{"d_expert": 64, "normalize_top_k": true, "balance_loss": 0.00019, "tie_embeddings": true, "optimizer": "muon_variant", "batch_tokens": [32768, 65536, 131072, 262144]}
Below are experts of layer 4 (counted from 0) of a mixture-of-experts language model. Rows are named router (the router's row for the expert), gate (a neuron's input weights, with its number), up (a neuron's input weights, with its number) and show model dimensions 0-255. Each number is 500 + 40 x the weight over its row's rms, rounded and kept within 0 to 999. Numbers have three digits each.
After each expert's rows: a language model's description of what the expert responds to. This comes from a sample of Wikipedia text that the model never trained on.

# expert 15
router:456499608483560559532513498529404488498451520496484491532505498558413474557445492511537479469467505469530531402588471571492523480587583503558421527503449516490459517502519456537486495520527519488458492450500515492516423471496507482529453513465471550480549511578500502492493574510532532591476563533512554518598504454483551502544520540524483516478501507493537500503514522465478536471456424496467486429514523428582478420531531504440439535466464439512565523472477498510504529542505451554573533510546484494474474454500493577518407475499504457515478536553537499500550564503509466481520498449473521423460490437478486467467449525481493484612440518481564428533537503476457478589511457534464504508530464563557526472523556491507512492533476445481488447493498521556528469566532488
gate28:525477484523477451467429506516485550508473542517539509598458523477510531432511445416526546508586485535585569443490554496447446540521558558599555484484512451490534490488503543503490552425491534491409507474525440453452490467547542520499499384461511489486508478483507456506518518472540465533504519467490520479495555537551518508494469540467534538488485581466496437439516428527523566454491501512554546514541498531498567480455499443534459463503549454553568527548556475471529529476482541527423533493486444485525507511519499539473522458406556477456451511460448515532587506541479529535487462514536544515537489509448504512512534521560528474530481485480509502536492429485508440538548470470421460488481580555522526504407508575454512553508429483548510501480527469545449521393531498
up28:493512520500498490465447542510407542495516405569525533521425533494470538512498490505532563567430490535461450542537424481550387515526494470495427457511459488500516440461486473529501462466537433504542504444446499514457517500461505545482505502465609521504576518540512454517581548538516517489488464461490498574509543568458490502534509511499504482430556480480434466538460517545501455589487481493519468497454544422513531507468461515550473623456473498527481430568496466515482528560478405549534554463504510477509453532512518555460502524520530570548528394530381520481420563515501477552480490500469479535503502528498470442491499462536421492482519487561463495541483472483433499530483504509536513485492532541524472452434526565563499544483500506523491524456465521481468477448523455
What it handles: Table cell separators and |---| header rows, plus "However/however", "similar", "enough", and words after possessives like his loyalty.

# expert 48
router:494490476546522531540484418502512530511530425472466506530430470573427468515539521573459619455535516510511557432539480553506500498557557546533465518497518454454577456489536452491491442501546552484536537475498496458477528533506487488429449417480430529515508444462496480518517528558536576496526589550509523476542436489473487491543490526481419543487496488525465505477508559506452494460497507495498536487528492458509471519510499495469488423439449447488519522483415485485455544517416499457531487551484516467442537515504505497518505498439448527573494510523543497481565530508518554498528439494556471491484543451556577459520486538476469546488464460451487534474576473570505511542468483493433499547558621496485471530571493499392536510525490570471447521489491617469513542486522567
gate1:445459577442444519505528441534478558491486512513528490491533529466493445493497437501557538578533526507427456506517527527460470515529545458542461520537498504505509498522509510501362533463430548469495546503543556511533534494515484423543453499537514580556549523497490499558457453576506513462488493469485562550512454546489484491563448544475508542582476467493488460493488590534467550495504463492550464517451451485577455546473427487522462513454478483559426493472487516473462600503495504459501467571524553465423456559569504557514488518537460437544493525503485457507501495579547514543500477559508484536587539517528467567533500462430556477506435540446514504464460471488444531553526530459515472547528508522530463508562438485497532472444502580499528549523482408567458495460501496
up1:536526514529508523477465481501467443530481437538495538502439590529500587478523513465559452567568480501496568498455547525507435447551517451452514520468474514482453518495470486478504497473506536535454464508506493421511469501495525556534516522551522581496540550499450529431485588527554559496502524415469443409520517527485494481466514456561484403581462485572528488547467519516432431504438546511537496433420491557491424469503504508547501482510508476407513516516513464524483513523507504497511551510511462454479527525515479519517535427578561478476456498522427523471460518486496517514452489440451457443494516456510522478489622523528511435462528509565430459433532535475535514488539536575556546516521483488477499499512531470516532470474580485555508512540472567546511532621464475
What it handles: Final word pieces ending a word, mostly adjective suffixes like -ical, -tic, -ous, -tive, as in cell-mediated or keratolytic.

# expert 32
router:529534594420559531515445549428519491539499495424433446552500494503504455524552492567575570519470506425449566456471472530465515444504494571555477478493461508515513547469463497472521519437515497472505543493613474498517522446566487467524466487450468509444478545491532516545470499547473553516430509525491556471472500536510370450482515520436472527512433421508496545515572566515544537498505488495508526500505490512511480539538499547472459556450472478450464508538497480533499445490546457543481477550515472473432504509471549519552420536480442433522523518572527481455489490514543523497543479474485460524524480547567585481449449537422499481530452514439561452548440497471413518525447502530504487529512459502563444527480570482479513492492552504512491492523421459452550540471543449
gate2:403441417505520552491516502494478495409544496511570562476460472502405527427490492510457459498458498548442484482526432447499504465486462529519552528550501498461521542476511485476494552523479487487501469438575519403467522556515558482505485480456498515459520551532556522496482494503517444537498425481518496516560410508489533512502461454491545485519472520523514493528547414491585479576483479460516469501473505515472524476475456517557503515517462486484426532543519486493487625419539476496518476491462562547475524511429475544454512404509447526470511511554531492518522537513478519512526497578459528552509547481545494410501468470460435453504467541518509527541588448494420560574518459570546500524555513551472464526459486531539481484558438582520459488516453549490590536513466474
up2:503481486508524457507571533552524344493481539514446466504459505532477493499423484528471478491524494465577511545559555479503545462519472489495475560539474445545527481489527491437445558458528528401472478527472440508519530410429506447474433499435474535594541527461531539520506532444487418494565533577490478525512516541473527570531515465482460528517536534535488405441470466504462511445481563452489444474500479559517553553475471496518539548450513439550525549547445547472475494436427481481502543476564476582521412582413508514474531469503554514498478422481513512509479564472511448487474506471515544513482495490458488456546541506463503508477461517483524488569504488471577547518559491491570452524506520458506544482512501494570495537480472410451500475544507490458516495501502465
What it handles: Field labels and line breaks in infobox-style lists and headings, such as Born, Died, Coordinates, Location, Directed by, and country names after Location in.

# expert 50
router:504498569469560594520467504480446490458441540507563481453446570492497435481492509527586557462476513477477575488507484459522457516450497530513460521533542490442565522486503442458497545485531454536422451485563458505484552366503606471492512535548483502425494450512519520460530497461512564448423510513531551526493467503594476529582484608461496503560508483484559398506499472539492462496466518473419484482524470500469509495534573532493485567503492534526563552467509501467495440455537524497558567470451484518422493496516501499549468454448473464540493535532515508531493528507506493487519531448629485499476472487551445493537519528526474487463518542497520529512518461457476483526556433570458536515549504509515463512590558519469542488523546531482519477536477477507495591510517459
gate0:548550547495502466532486491590430529496493544534482523521446481476497476516404470480538491473481450571486474544496591471513514505567509507557477516550490484510454515504465576463476544490538487540474476531484423484496480525479569439461496541461414464494465555494426574452452495480517504477576559514509483484513520444438545507589496430505527546568581516524530540476481498534512500519454510583529472496531481483497578558490510556508545430476467470501513451495460484569513475464628451461509403490452446545488496539510445492477516494471520453520494486563519459565484549476489475436534514467510452475587497436508554411523487503465558487532483478479460499547501477592485482544537542505473493542495494505487471553538495524518479450532486539542505521546472412479441494395456488
up0:488500543473526460460522526473550533409549441524475562506484448402515424441605476557514481445565551467450483471497454462523546501468493533546470497521449463523422471484548501547478483584511576484516493502490457460486491408475527476399478521483538489482511513475488553467483493511474569486496499510564519425517531522503535508462467527548437490499474534514513498522502485499502494473474431524528430593482446505495563575470522513559537511553521478486531488554543521524437490551585522476407524497460493534401475482510536482453552524523498509477534490517459475492494544534403529443498561473509429500458514478482570467474546427527489424540458461496455539488500526528493508544535466532521499470599466476444467459484445463592519462436468533487498531528450481503474432450482493
What it handles: Leading digits of years like 199, 201, 187, and country or state names ending a phrase, such as Spain, China, California.

# expert 36
router:556421502457529580487549476461469505550396552413502484541482521517516566508465461564541532528477511455489490454514482501535519491523525488560509501558559564540555513523520464522480522453539453468465474451446469447422430496489467522415472508487472505498569539466547500495456461499507550530447565615532538518521479491514484451483580542529531511481480436579493486500451481529530537529459536479500501524493516506544538527495491470429495582464517422487484595505446418471534517497499505467482512519483456501521527431528458514543473450434507496604571516451478533498523502482504447505421462500574520471481531481508491457459573532534445477592506495443485443424534453466509528506493464483461519549578539538501483542539504471467544443451542542446502453466486559551538503504534489
gate0:523541561493514452508489516539445515509499533547505486534456428468508484522412444481547504501502442539515523537525581493524460516579488508570471492553535486517448521498504520470438552515507491481530458545497431549445488524517555458481515515456439502505467538492437537442505505489517530485534548505502500478506515444426534470582501457523476541548576491526511536514484550526528480521488489564494491578563456432504553533493583531494561486446511545511468440497522485562509468479613447432518414502421455530480452520501476498479458512508606466512535501562457406550493524445482527482543551472555454484571521439522519402446479498520516513576472486470479540558543454536498503496572569492466453510491461497487447527490457457515495495536503523563518556521526392525471494400516529
up0:459516537464535419471517520534542517429525461516516588491504494417447426501587509541524494479556545497483482453509485502578539517476514504486444529518485455546447483458537502509472547500504506449524505488478475492561462407503563443423449517511581474488523497495500588493476501536478533488464511491592494454491477502477493530492491523517452513459455513503495539487499489474530473477530413516515433556526476538511543548480507524536464522485528415508547533556552511517488515580542494485423590508436490508441510504515520496448532512481507522511507485512463427502517521573434508380484571495475400467460545476477561487472583445493468433555453453515506562479501539488492518561534452549585473475566498467461501449498445495608518482447452560502526451512438513525492432461471512
What it handles: Month names and the commas or day numbers in full dates, such as "on September 27, 2020" or "January 1, 1872".

# expert 25
router:487528536437519519563403469457423574520484490534509503575506555535496463452490514520510491564452559403498483491494505551390513421525511569478454459526500446510467456480476526509537569551551438498427427498507512550528493448556541414485450436493449525479479513558547508485490532522576520464433530507542531516531423519505490519531476540436489468547526511541494457431494435490542550516547506521461519449520470481525595473528555539479495470472546516486525519591443461516506522536525489536497513542497494512532473513498510533569509497465496493580500491520448538506470540473472469531535495491454524517452555521552576461461551485544513477599549520507529461546507511439469456514576526511451482473519545577534498506504529495406508519508515567539492550565519589523512467519534561
gate13:449481515491497511492472556523513518533552506447494504494529513505446484511450450434489435459513504459528464440509509554571589495484507499551469441411539494490525422446498544482507516611473437475492468557530517473513501478506471540507424476507510535557530545478490472501426521508501522432527517559489455440548557495513468457543511532391465463469508478493497428542429548525476494478525412444523500542405526475469493429470466499508492387508464468526490487473550471485476484548535424499499558533535515485561517428485473492509565532395485444511446554497438499486483558508435499482518485537521548514485505488456524508488551448514451516390519555471494485470470484537497454520484467486514550513499509471484436457490519483571517484495507615511613483456437492531500539542472444
up13:573499461494460490427576523467464535494489468527544473473524512513488485505486484491526443506490474456449472529464436502506469538476460549473536561596452439495511539432504497532485447502555489527458496512487509470488504530556512566480491554393489491485465544538480518452540463466490479568525474514518487532480483548487485578491540495575510546500584499536419469488485492532436551511502543472393437531547567510553509540540443572528495493478450511448547490520525472471445444474487509569563487504571489471480478509464472476469473514475519489512472526543423470528433486495618540490606497480481466437502406507471526454431503472473473498507480505517468505499483446542521524538434491441458552575377535541571512531436432511522507539507504486519472465420522492527508432444477482
What it handles: Main verbs, auxiliaries and conjunctions right after a subject or comma, such as but, was, had, became, replaced, held.

# expert 16
router:515468489461504518529486498482509467515481505456453462483493434552425496472513483542506527504447535474482489492488510492531554494545517487562494529537451464518466384450419437508426526511470485493417357498587547519471496500500452525513456495471426429477617531541548461470439592539497522527501548545494593464548534543495432509607529519489503528579514498491547464505468552476496561489485526457485573518493452501518579507540536475495474512474515491477502457490478522471539502521533544449557574526483520481525461455445487558469563501514492462505456490526556597448482511495505497470545499490481419415479574529503518503551525476483473530583582516492507489557474533480493457527492557493530520486538459557542469479525479579492529513546546503524539472528475552513543581492486522
gate0:501487545499461486528463542516449504556569478532480511519461472490461507511413459512526511495531449539512497563510574521504534514544505568558451463517530488514522525505493560447423524468530499524504482499451438515465504476490524421477533494462412503488529553515473505475474480514532514429569574524508439468514586417485565452604496480468504503533584493483500531456481503527532477513479527535490472557468462445499545555509481526500605483437485508533503449520482473522470458473560440463506444481441437575466526518531388514472478513511540460591506532571465463523455488459458514468494539512547470494538502444530512414484497520510495466565492419501497518552431433551496460549526569460481460509512463472439417530502517479472484469525525541602524570532485442506500488400460502
up0:516545546423526440460548549501517517487518409530508543511492430428492434472526471539513456440572561442516517521498475476563513484435514564490446492545483455523425460494523474522475468550525549461526556519429474497545487420473546457427501495509500466472505544484510610463488478513475495517426524488545548433486528473473516524503511546558457466506466541522498549496522491521560466497489406520495459572554460493453572569483482546554470517504511458483531502525565515520480534579572540524420529505467488513392483483499501482470521541507506525517536476509457443529516545521394515396526527489474457483476523452422533436506545442465527427495440450518491511494474575512520534512507446518528479475545465491469477475452469488578539460437470550533523452494444527525466444497470520
What it handles: Digits right after table pipes or dashes, such as 4 in 4–0, plus pieces of transliterated or foreign words, apostrophes and slashes.

# expert 54
router:522542474462509545589520469451409539502504458487527493504560507502551430533510472529524534459545466431530532528507466475520561464515504515524541509569536478427488478462499436487483518545498447506578456575455556447431532489488498475481526490397499494575534444548529488532502556439469582603463541510479524483483486535578488538477503504589527495464493481518499521527504519476555573529507554558489451518501399482553431438542502503508506490471593475542520540461511493554495535510540510466512576512421480489474461424493467508481513492470498479541477552459511466537534541512464460520501541439553435433461523503468518535414460474526491490524543525443537503470512473490494561562465520474396551487546504499551394504490502533489509470452491504469579491457575535529529519546505518
gate3:461530555519497513447442465469490460477569457458494370439443476382534543485458508534488566475421531502490490617538570532517552561493518560520452566463470487511426464520505543427467444570511513535542493484484502428476526477490486484494536498497466525534501450525506479510487487531480477511511435508536557476498564468515530502533492517499511506462617422454560531449514488538555531560464520492492544528507476495432470459570479513488489442493499581479493474541476495554527460419540496414553491506486440483511498528491509493468555440503486446479508448530481490503570420506508521438506499513553508507453459492422482525461517532461530455457528540431526541525492500453477469493528496506463548507549458470499511409471538517469518494535482507510570528483511597443540601503516489
up3:399500505538542557445595501527498394424473526592455483502513495460464483516572503429487547475485444478519480463514465471550539434495409501519576497468514501565499564528464536503510429495447495519561476519567499491446596472494560452510523466556558518498532494446446536498536479481514469496493520490504500448517523460524501487513477482536477526460556447475489487578436456498554453516486488541486573481544527536446544509457449460550473543449493496482517463504495519467518437552488460521579476461530501493483516451471433515508493458454410471449495501463546465522456482435422469558419479542515490494481404470506432519554481487472596466479513537467486509520598494487478527470488486510473480513504499490492557487499433519528527541449485505528584478433548471567584515483488487
What it handles: Column headers and separators in tables and infoboxes, such as Opponent, Silver, Total, Votes, Preceded, and the pipes between them.

# expert 5
router:435403553454568464500454504469404535502455515468443479496416491467484520525510467571574533477512503487475572428531471503568567496500489504474494479497446591441552480507471467470459510529532571544462509508504443499492472497456568416449520424459546527500526495518494475510478491513516549552470541518521536522582505484535549512470441487573495449461507480495536482532481493450502554527441582438469515531508504472456506506518516511463456448506580528479586483503574463459547503515517493496477492481486509505431493526427501526471500463495478413502434568528473578451477534510482496454490538512499457465484540481496447484535478519568471489510458474507460464532513476485492466480458552474537452563521547472551533407482531485432491523481474461472496527511427597558523580535487377
gate5:512500558459523468520540523510471455505509585546553477477523545460503463507508456550465480582496486496533479406459478470543483510533456489520540491491465466503491531483406468464544456559578491466530496429520436506455498482475441535508574518490466540475521444464518522524559496428572467435488496544546486499539524654496587454492536484436484424472466432524460542524520509432497520502437549560461488380516483429523546462510485565538474470517538537535482521523473528490495503571539472445549507514442479468486479510490491420477535505478479482504519432478492468517525495584511510534487530522464458493532562528452524487489555487453530419481584472540488518504512590523509415564543486494559458504500547553487520508500590530497535518539454516436464482472472470439539491466504483
up5:512518512492485506519488513533478531483466500455446479474516527492517391471477505543483584419475566500518446542512538483417586526507496474498431483477516460450479505488518512485521473543510536472515486540543541511564511450489481452462546500452496509598443551537496518513534437481492615406509443444407483503520497507424456470519510490519519514545608465475461493591566434486486576501560578476450501549478474482534478544553538467472465429539504489458493477500552465502446524506504482540465476531518494497514476431529528534523473489541483481420557577503496584494518508478502526485469543514533476452444536533476451478424434535518520562512429538537490552485516511406485503553527531446514533508488460569539472594539428490542546450505515560470505510455468533504436520506471504
What it handles: Opening quote marks and brackets before titles, mottos or names, such as "The Three Nightingales, "Between Us Two; also after, who, named.

# expert 58
router:493414513534480479488392545544526569488526500539458481447471476473475491502533478498514504428468558416424464559509468517455519498491490504498542498494504503519533482451463497465455473506532553529488424543517506503466482503469545495538515380465520466366621561523525570602494538512482482476419504525526495441491551512526485524533509461474470471466524423517495506497511518520521590488490559442508517491578496481455503466425463526497491577462501482521592537509537447515533410465552525475547552467486483456512469432472430488523498524520453492497451549470486553427472617527519497534547482454495470450500516512548526487524477556501472465490531536448529493537435436463424463530516544511438538499505487505497515533507536475497537471482547470489566497487453467485513587520514457
gate0:537497583540525481539439546611437518478511512481486519516512460513495539560425466473534506479471451559490484529520564479528494526566553556537493523555491481507483510463476533490481597505511508483485444525488465518475480512510568452448475541459409505475526523467487539472470521466504506470519547512508461504469523410459528496574508480522523528519582453548499550536459485529540488512479541526504434571521472453495538543484515505455588504445508492510502451495531473562481474492591439465523422495401452546432507537575424555426489551530566480552522533571491457579487501516444504486490560491528483532527490422542537411454486563493493509504511425446489520536483458544527529529576554455496463548501479484463462567497511480507476495509524553582517561494501421511486496417472491
up0:519454512439496445448513499510513536444552434512470559483475457416450428492581492533511489445543509446484522479521468461543555525472503520516441521508433439517455496510531536525482496547489569431528494528470494476520521464450507468446480474524556457455520505509488585456461442518441560472440523525590540451485518468482521509476522507525475468498462523501547533495507531516520433479503442575521441562529443482482551608486473529571499546505527492468527460516546507522473522568553509495423529518433499527392508500508495511469520543501487528487525493450464438527543510568426505405459538467499410490468521458423571427471581474514506462526485437510468562503504480509511519528543459512504473480562462479466468453461460489619526455450462553564512521544475483513445456474497530
What it handles: Periods after initials in personal names, such as L. B. Caruthers, short first names like Steve, Jim, and letter pieces of rare words.

# expert 40
router:480517491509513524479452455463510549545470540513510479520458429488528438472506578477512474464444520473470598480547504499537526555557484553497500471523512437546549537428533477464510508436597570475395428492537491495464498504458532519509485479455575491512597478497480508531546491521548480451464531570482528504443534459479540543528475420509484465554506486508498509503530422511485538520476476457569479464529433403580454420527553496565459490487511532469599540597487450505528517527518512488488557452512442457480556515449520472493447541509508555509478528517557588428477549522557533492459532480530463506472459472509500500438501474500517474472473453509571483533482492530439503548459586514501519529469523480501428421510527546481588473472469499470522483442527569451544507545509474
gate0:525517550507505500523486484538443515511501475520561508506495435476491537546376492495513499496492515509505529503521631512513488506539507514611505497546528494486481534517482538441453538476501478523507428537462470549448502504488551440468514497474422525452533527501462579511460516520522498450552562540485489486492533438438550491598508414474541536552581511521493531507478467517530503544519482521501454549487488444481553555486535481496528465463527477525502455481481462547490471490622442474520419456440459558502470555530434485485492516552558508562488537547478488583456538463453528479468537522514520505517484428515560392488435564524482542510509487464504528565456451563526496533541551485509490548506501487433445519529506495529520522510529597572525581514521455512534489369512487
up0:459514543479517451462543531539544533434563428507508550490494488443478422473586476532514513475576509461519521465503460482524524506443485556482466514492481481561472455465545468543505483506532550480513556516442477457496498372468519455482503521524535498512496500494537576437499455542439552505427488505606510490500534508479518521517486494582452509472488543514530526491509505481508475464490431512474424561574484518473552567453505548568469538502519494467565497547557511501499481562552504502421487514431506542394512474500500515409549530518509535489561493495490447518487534537421514411517513496472415470467537467447565476503595498506507402573479447508483512467535500471535506518503481514537509457554474468477513444466469491555539470441449584505459504547428520524454416528475532
What it handles: Auxiliary and linking verbs and adverbs after a subject, such as was, were, been, not, also, as in Women also served.

# expert 18
router:490490446515522593540503484452413565563448548509515503499500467510420481549536416574467522442416485495475500446467495458548550483492552475529520567517469482517534496494463485450385551478510513483450417538522535513430522457533513458473453474544500473472543490483509473522550480504467516542461522525518469461522497512548500528550421527483455486587493467452482484457485510475614504530484500479457501460493473480475488549570493475492554576467498475446529573536426558553524503492442526440610513474512437524474465485441553562491501492468550443542495497486497564539443502525497486515495493479522488495489538533542569430444493602494462528512524544505570523590480470409504431560460480561505507513551554520518469527472479461491519499501529508448551434487505505482522451480468493
gate0:525563538526542494527484498534466504502546443523481532539493465487448476536429451536541536503480448521497459554475533516516545494574488535575465496547528482494443489490469572436481561518494484524497470541504467498477518524500589461436487516472428463482477550492476543473487484503483542510553564527496474485483530422433532492559538454503552522543561493500505527504457504506500483501467509528540442517475443440470535576491518538534590441468472482525470426477522468541426497458587473476526404469444437557502484542581441509460443526508557477571508526547467441543494532418445504461526528473494475484542502425516556406452500507442522512514512402461459539564488453521492473525554554512444477489498478531477430555476510471496510442525479527534511540525507416504495425376471501
up0:510521496465533455474511537516537494456553454520508560517483447422466472494598463508519484426513564486499515476547489438555503486446456517511451491529465483547424481467497482558458483512546539485533512496464485505511522400477518493432492495526535466437528527482524544486462490535483511528456521503519532444470536523530505491493495544570447482495479536496506550486482492502506469501498396540528440572524486541510538543411508512544462526491549455476547488534554501541501511552564503528433534521429519538410502490466514495452546551512504510486531489475451456519494584581431512393537565465450405534465536476465560470506609451548476400548467464547494544452498520515482528535564424525582455493565448474494489439494489509567524477424456558534509512522470526541487449450521520
What it handles: Tokens in article title lines and table cells: parentheses in disambiguated titles like "= Pink Elephant (", table pipes, digits, and months.

# expert 14
router:452533480499489537527398464521450507498524481519497577457482514513529497528531494476492518486483527505499519448588507498482525509513548500457467417509566457453564515473436465465497588494495557447529429652484619507510527569476470478465422495483442461512537470513521530492410483509478521473396510525541556535492481543439502506525516506483535476559538536489559533463506526468529478478458545508527500476531457488543563486530538533546467473459512498506489486540489517490517476525519519541534444578508494516517429525444548491492493551495483524493472541540483553457471502504521452543411526461516444455516443545477532462463443528584575514514554557514458469490579559415449493486536496505563516513521475511501488530510512436444562521535556505555572469435441567454528517546482556
gate0:502504560519471484518452500525448478527491482542538496541498459495524500501451464509500518486483462529462461524516559492522520502521516507543462481536531513501478522493489504496495544521512499537519439559449450534457490533580553451438534497494468541472526544517445483471447531479514523460527574532481475492499507443452568519641510420514494512515599473551514552470487530502577527536503515493485447576512480454500582566517516487510567465501469473564481468479532485516480511525602442435546397479456463575443460530573439503439440493504580464534522515544471459526560511443494500475530538473556475488536508441524492416500482516534489487534483408469471551565493488531524503548566571489442463521519459505479399507467458491497475491480473560598493575501526449499479456386471464
up0:491533553461518459448528526540522517440545438545513545492480460446517428495627491544508518471565567442482515506522475455549478489429482517507428494509478455493463501467532508498462506514526561456546500498449503487504482465478580472413476502558516496474515519505477578475475474515455535511439537499570523457505476487511510510496512516571460466504483529517501544515475501491531494457507421523509435571512482490479542582467518492554485541510539475487521507514589504481473512607526534506383508522452490534396501461505529525453538527503500560507546497503448443512474542542390537431472567493494431485483541470412596460514574433480491425533447445521491546444539526486514559540530478507500469484586469474512466492452509474563479433455446526554506523534458505544447458497491485
What it handles: Connectives joining words or phrases, mostly and, also or, but, than, rather, not, &, and en dashes in year ranges.

# expert 57
router:479465524440496571498473452506517504552425472500467559494500528494469451508536467497482518455553612392483513448537510555508512476557488454566442529583550515520529537394470467450453485502527506431445501575534488507496476476525505424441483544436574467447549547529521534520490492514452495521413565538525536470518509428529485506511456555532493423479502499556546474510501470519547533551492548477481425476495479495567427526505506550538471482497451470474524576529519518528566463511533579511572515512477500528504469570517437576520445488495458476537503468540517601477508490490561450532514477454494491455426516517528471457502583487533517436477452530475548473559492497524441486548459490531486488489549497538500433499594544566513526470501527491475479459487485503553471549545558480
gate0:507507553504499463506485505545481474504523502501517507516447419529499506536416444521563546464475451492474519532510585503485502524541518525574488509517511470466467522479434519498484536528483485538490464546487444517470482539489576498409473541463389466504510539498440546480475486511487512443526584525489478505455485425448552495568497463502516484509593524522520527493478522509560490523484494526532451519516411430467579559480519587499568449485476499565482450488524488548477496479614455454539423493389471569471473521534430511489474515536555474575487523555450497610508484418454530473521564463519491502495476463502529367479472492515503510538477451502491519528480472564503490504565523481467490502526447463485448534506474477502477472515474572551559551492459412478477461426511518
up0:459523508468506444472549559500524515413530473539474558515506511413492419446584495546522487463586547479501510498501506480547513507480512490497414518511418465523422440470533454520459512517518568448497526497475473513538508392452518447455470498482537493539524535502544561473460476526460590522471498515586541440524524520489507513487479508539454496483479501537555551514476498485508492478493420520488400567525491509479537549479517518550497531525538459490562519565537522516449480580533510493409552490464514527411506488497501505452528532480521515477557474520433483492499549525391482409514566469488423496511536464458553445471592455483495418531444467516474542479512561494511527514517457554507508454591471442472497474503459473582488450434462531550489480538459530496485449464493512
What it handles: Pronouns, auxiliaries and modals beginning or continuing clauses, such as It, They, is, may, not, can, plus == heading marks and "See also".

# expert 1
router:486424522490513558576450458407386535525439492504551559535465513547515449563474485547512500478503470419431509488549472557526558502565531477458510516493478540517500463515489453518525504532492482490484457458513511521490474506515514523497475459486431532489562498546447520548499461461508497507475573505556553544504544496482455487498497489499479452508460428507558528480504500506510573495452523515479611471484481482421459555539544547445419530457484535515535480517452515497569527559518495462573487446487531499546471430517460534598495495487467415526469469552505506533445582425537445524471469516545379437448527529518440507476505528501434437546492506543461503512557510446497558517494514522487505472545455558513500420462556518550514437562566483496506496470541498521495568475562478
gate0:501505558514456465519492513559443458521536493530503464530442453484500478533396448480538524475494463603509469508512593507479502524610517504589517492536502496497476562489466474444470551523491498513515481527458471517464504501472530454468518508432419505461511530490460540474485467461497527514543571551477489468516576467473558481542504503524530491518563486532531558495487517486534499541475541529517471526529446446500559584512513511508544464462445508492491489501513482552480528497571456442524385493444468559462448559525425548461476494502574461541492527585483451573488518445450540455546541490504487508503502443521503356475480534457523501547504430485470528585473489552487509523557508446444458544542455533480457539494488482502498453519474534568485559525493467520447475358486488
up0:518518518476533477448512518502507534472555470549475551520471485439484401471581493533529502487538523450458524470486461451544509494446511523508425505490477462523424467475502504560449536514488553441503506516477463517534464424428562464420505477525509471489503516494545579483468456543494498492478526511530544438454503490475478489461523505543474452498477504509535526486492481467499459504509396561519387544541508521494520549444496499570477535523522506451529511523551527517503511547508487531416572472449531532403503475509540507453550527472497513478532514497424451493528554546377540410515533498480408506468577452407583457484598442516493405571474453527459530485536522465491548531510486497514447496541526466451464505477476464584510449461454543569448493491475494538463463526492507
What it handles: Opening parentheses after names or numbers in lists and citations, plus determiners and verbs opening noun phrases, such as (1921), a, was, no.

# expert 49
router:529517505491473517527467469489458579527486499471494457460502496536458475414519460557541525528432500434530489473479490553533521436543560574537518472544590459482454517504526542513495548520530505496473561522532507553532495443486570511481402425481523515421482571503520518520526492515510511501532524495486513571564475488488453542499438411455527446466542500490497458548532529512494509550493605554486449497514510473555543442495495571480482462453576568387507589560518510502481461462474533460452527496465421455529530404508487516490506493464453528440495500458522513478488488464459491547475509503474516506468509532512431452464551478499451479469570492501514481564555414508434544507503488503525509505498531577491489420545494487528487590485484516540475472557434596521496456586545450
gate1:484523568493425474562502424552481492445510491477515488453486528465500465523474381478556468611488503533498458501544502473432457462559521450569481555515521469567477503494490498492417480431466598511454508485514512520514527439523436486521495543508543534548566462520522533520494453530516522488424498431509566558533458534491514530511469566471516492560465516523490459508467621510482517480502551511537480504422461496507526500489426498532488535421555531470445497496476500512515533452453447489469511504510484449462459538496571517502518513559472430506467471536509414520492431553523506535510496568513472529539499577498491563503495466402553432486413528504481480489457505488452524494497601491507496555564484542511469456541495494480499494414500549495516542515472403559472501420524482
up1:545567498489557492508470509513492472553417427539531504491466567535503566495541495522505440595558513442494516501476530518550461492572475497435499549436511567435494531516473508553521501451500479500480446539503501433517432481512555568529508484510544560471526524501489499447520574497541512542516534467481515428491518549474521448421548418517528402503463540498526484495501533482450480455458590463484521469461510539491519461565477498531469488469552505446503511525530484520527565516497488484494605491490470515467516467518505545526543415512564518498493471476427550473452489478505524580405517479463425502482566471472445465510596478567519447396517429525442439472503552463518551484540471525592509487524512544501486485504515483476538523471586497591501510524484557547487484561499503
What it handles: Verbs, participles and to, of or for heading an object or infinitive, such as have, joined, taking, consulting, to serve.

# expert 47
router:524486526552493506528448435540511460544552456555466500503511456527492518523477475516455541530496576523496456419543441557590514411514526593545443476548514516457509452519527583503539572479541523499441512443523513441530488521485471530541441499522447504465493512572505474534506521524496511521523516554489580575472448542515467488498434528500427456481545482546460433600483498512505554557475494476484458527565490463494583476500582533493480498475494509456566508538541494463563508499550560487497506584534415485492495458478523501494500488497424468526468483457484484517462573449555540519550493477529511457479396464451462439463460483468453490519506474510540475599519434466440456526456480479491534538530548516545447475501541564498507509427470590525530524439459550460466468518510471
gate5:508549500447499488459510471494471441467473514539549502487584450435510499469494491531435522554480460483515554452424522476501513471538450477535494462556524509485486501458471455517535482512535527487559530442505433489501491523493416539543518505419473560452490413531525538505587523450589463468473520422514443529526569556489584486539508519516493443487486470564504546540563546471542553492427625596502481394514492491559522482569528575499481460527474575489466500510429529506489467570497514484510533520433481438473497476531513449475525504477505487478530457466517479512485521569452530499465487531485443464465559468433480453500536475454525430521581520534464536530517560487577440563544442499552522495511516537539501481523509508499570546488446496495495491475423459418513487494512513
up5:473527502478492495525478552544480531519506495521495523465553565558519455488489505499538573441453567437547467547543544464453582485499483519481432501494520487470501512422568572497521480499564530444483538580536541473536557430462548422471554506428530481616508516511540519495487456480457573407507453417498493525501486486482470471563446453521516475497592509530414482542515444468500545495557513474473475470446463483502522574513541427491472460552515466440503454468550514494455535523531501561454539488540503501548538402487531537546465460559444485481537550529483572535504519461493489524491530499535518464466478469451442527406478536491528551459450531534557554509482500497490477521505537496531461498499436507534502588489431518566508453519483611488551518486517503535458516541478511
What it handles: Main verbs and participles after was, to or he in biographies, such as promoted, selected, nominated, joined, received, served.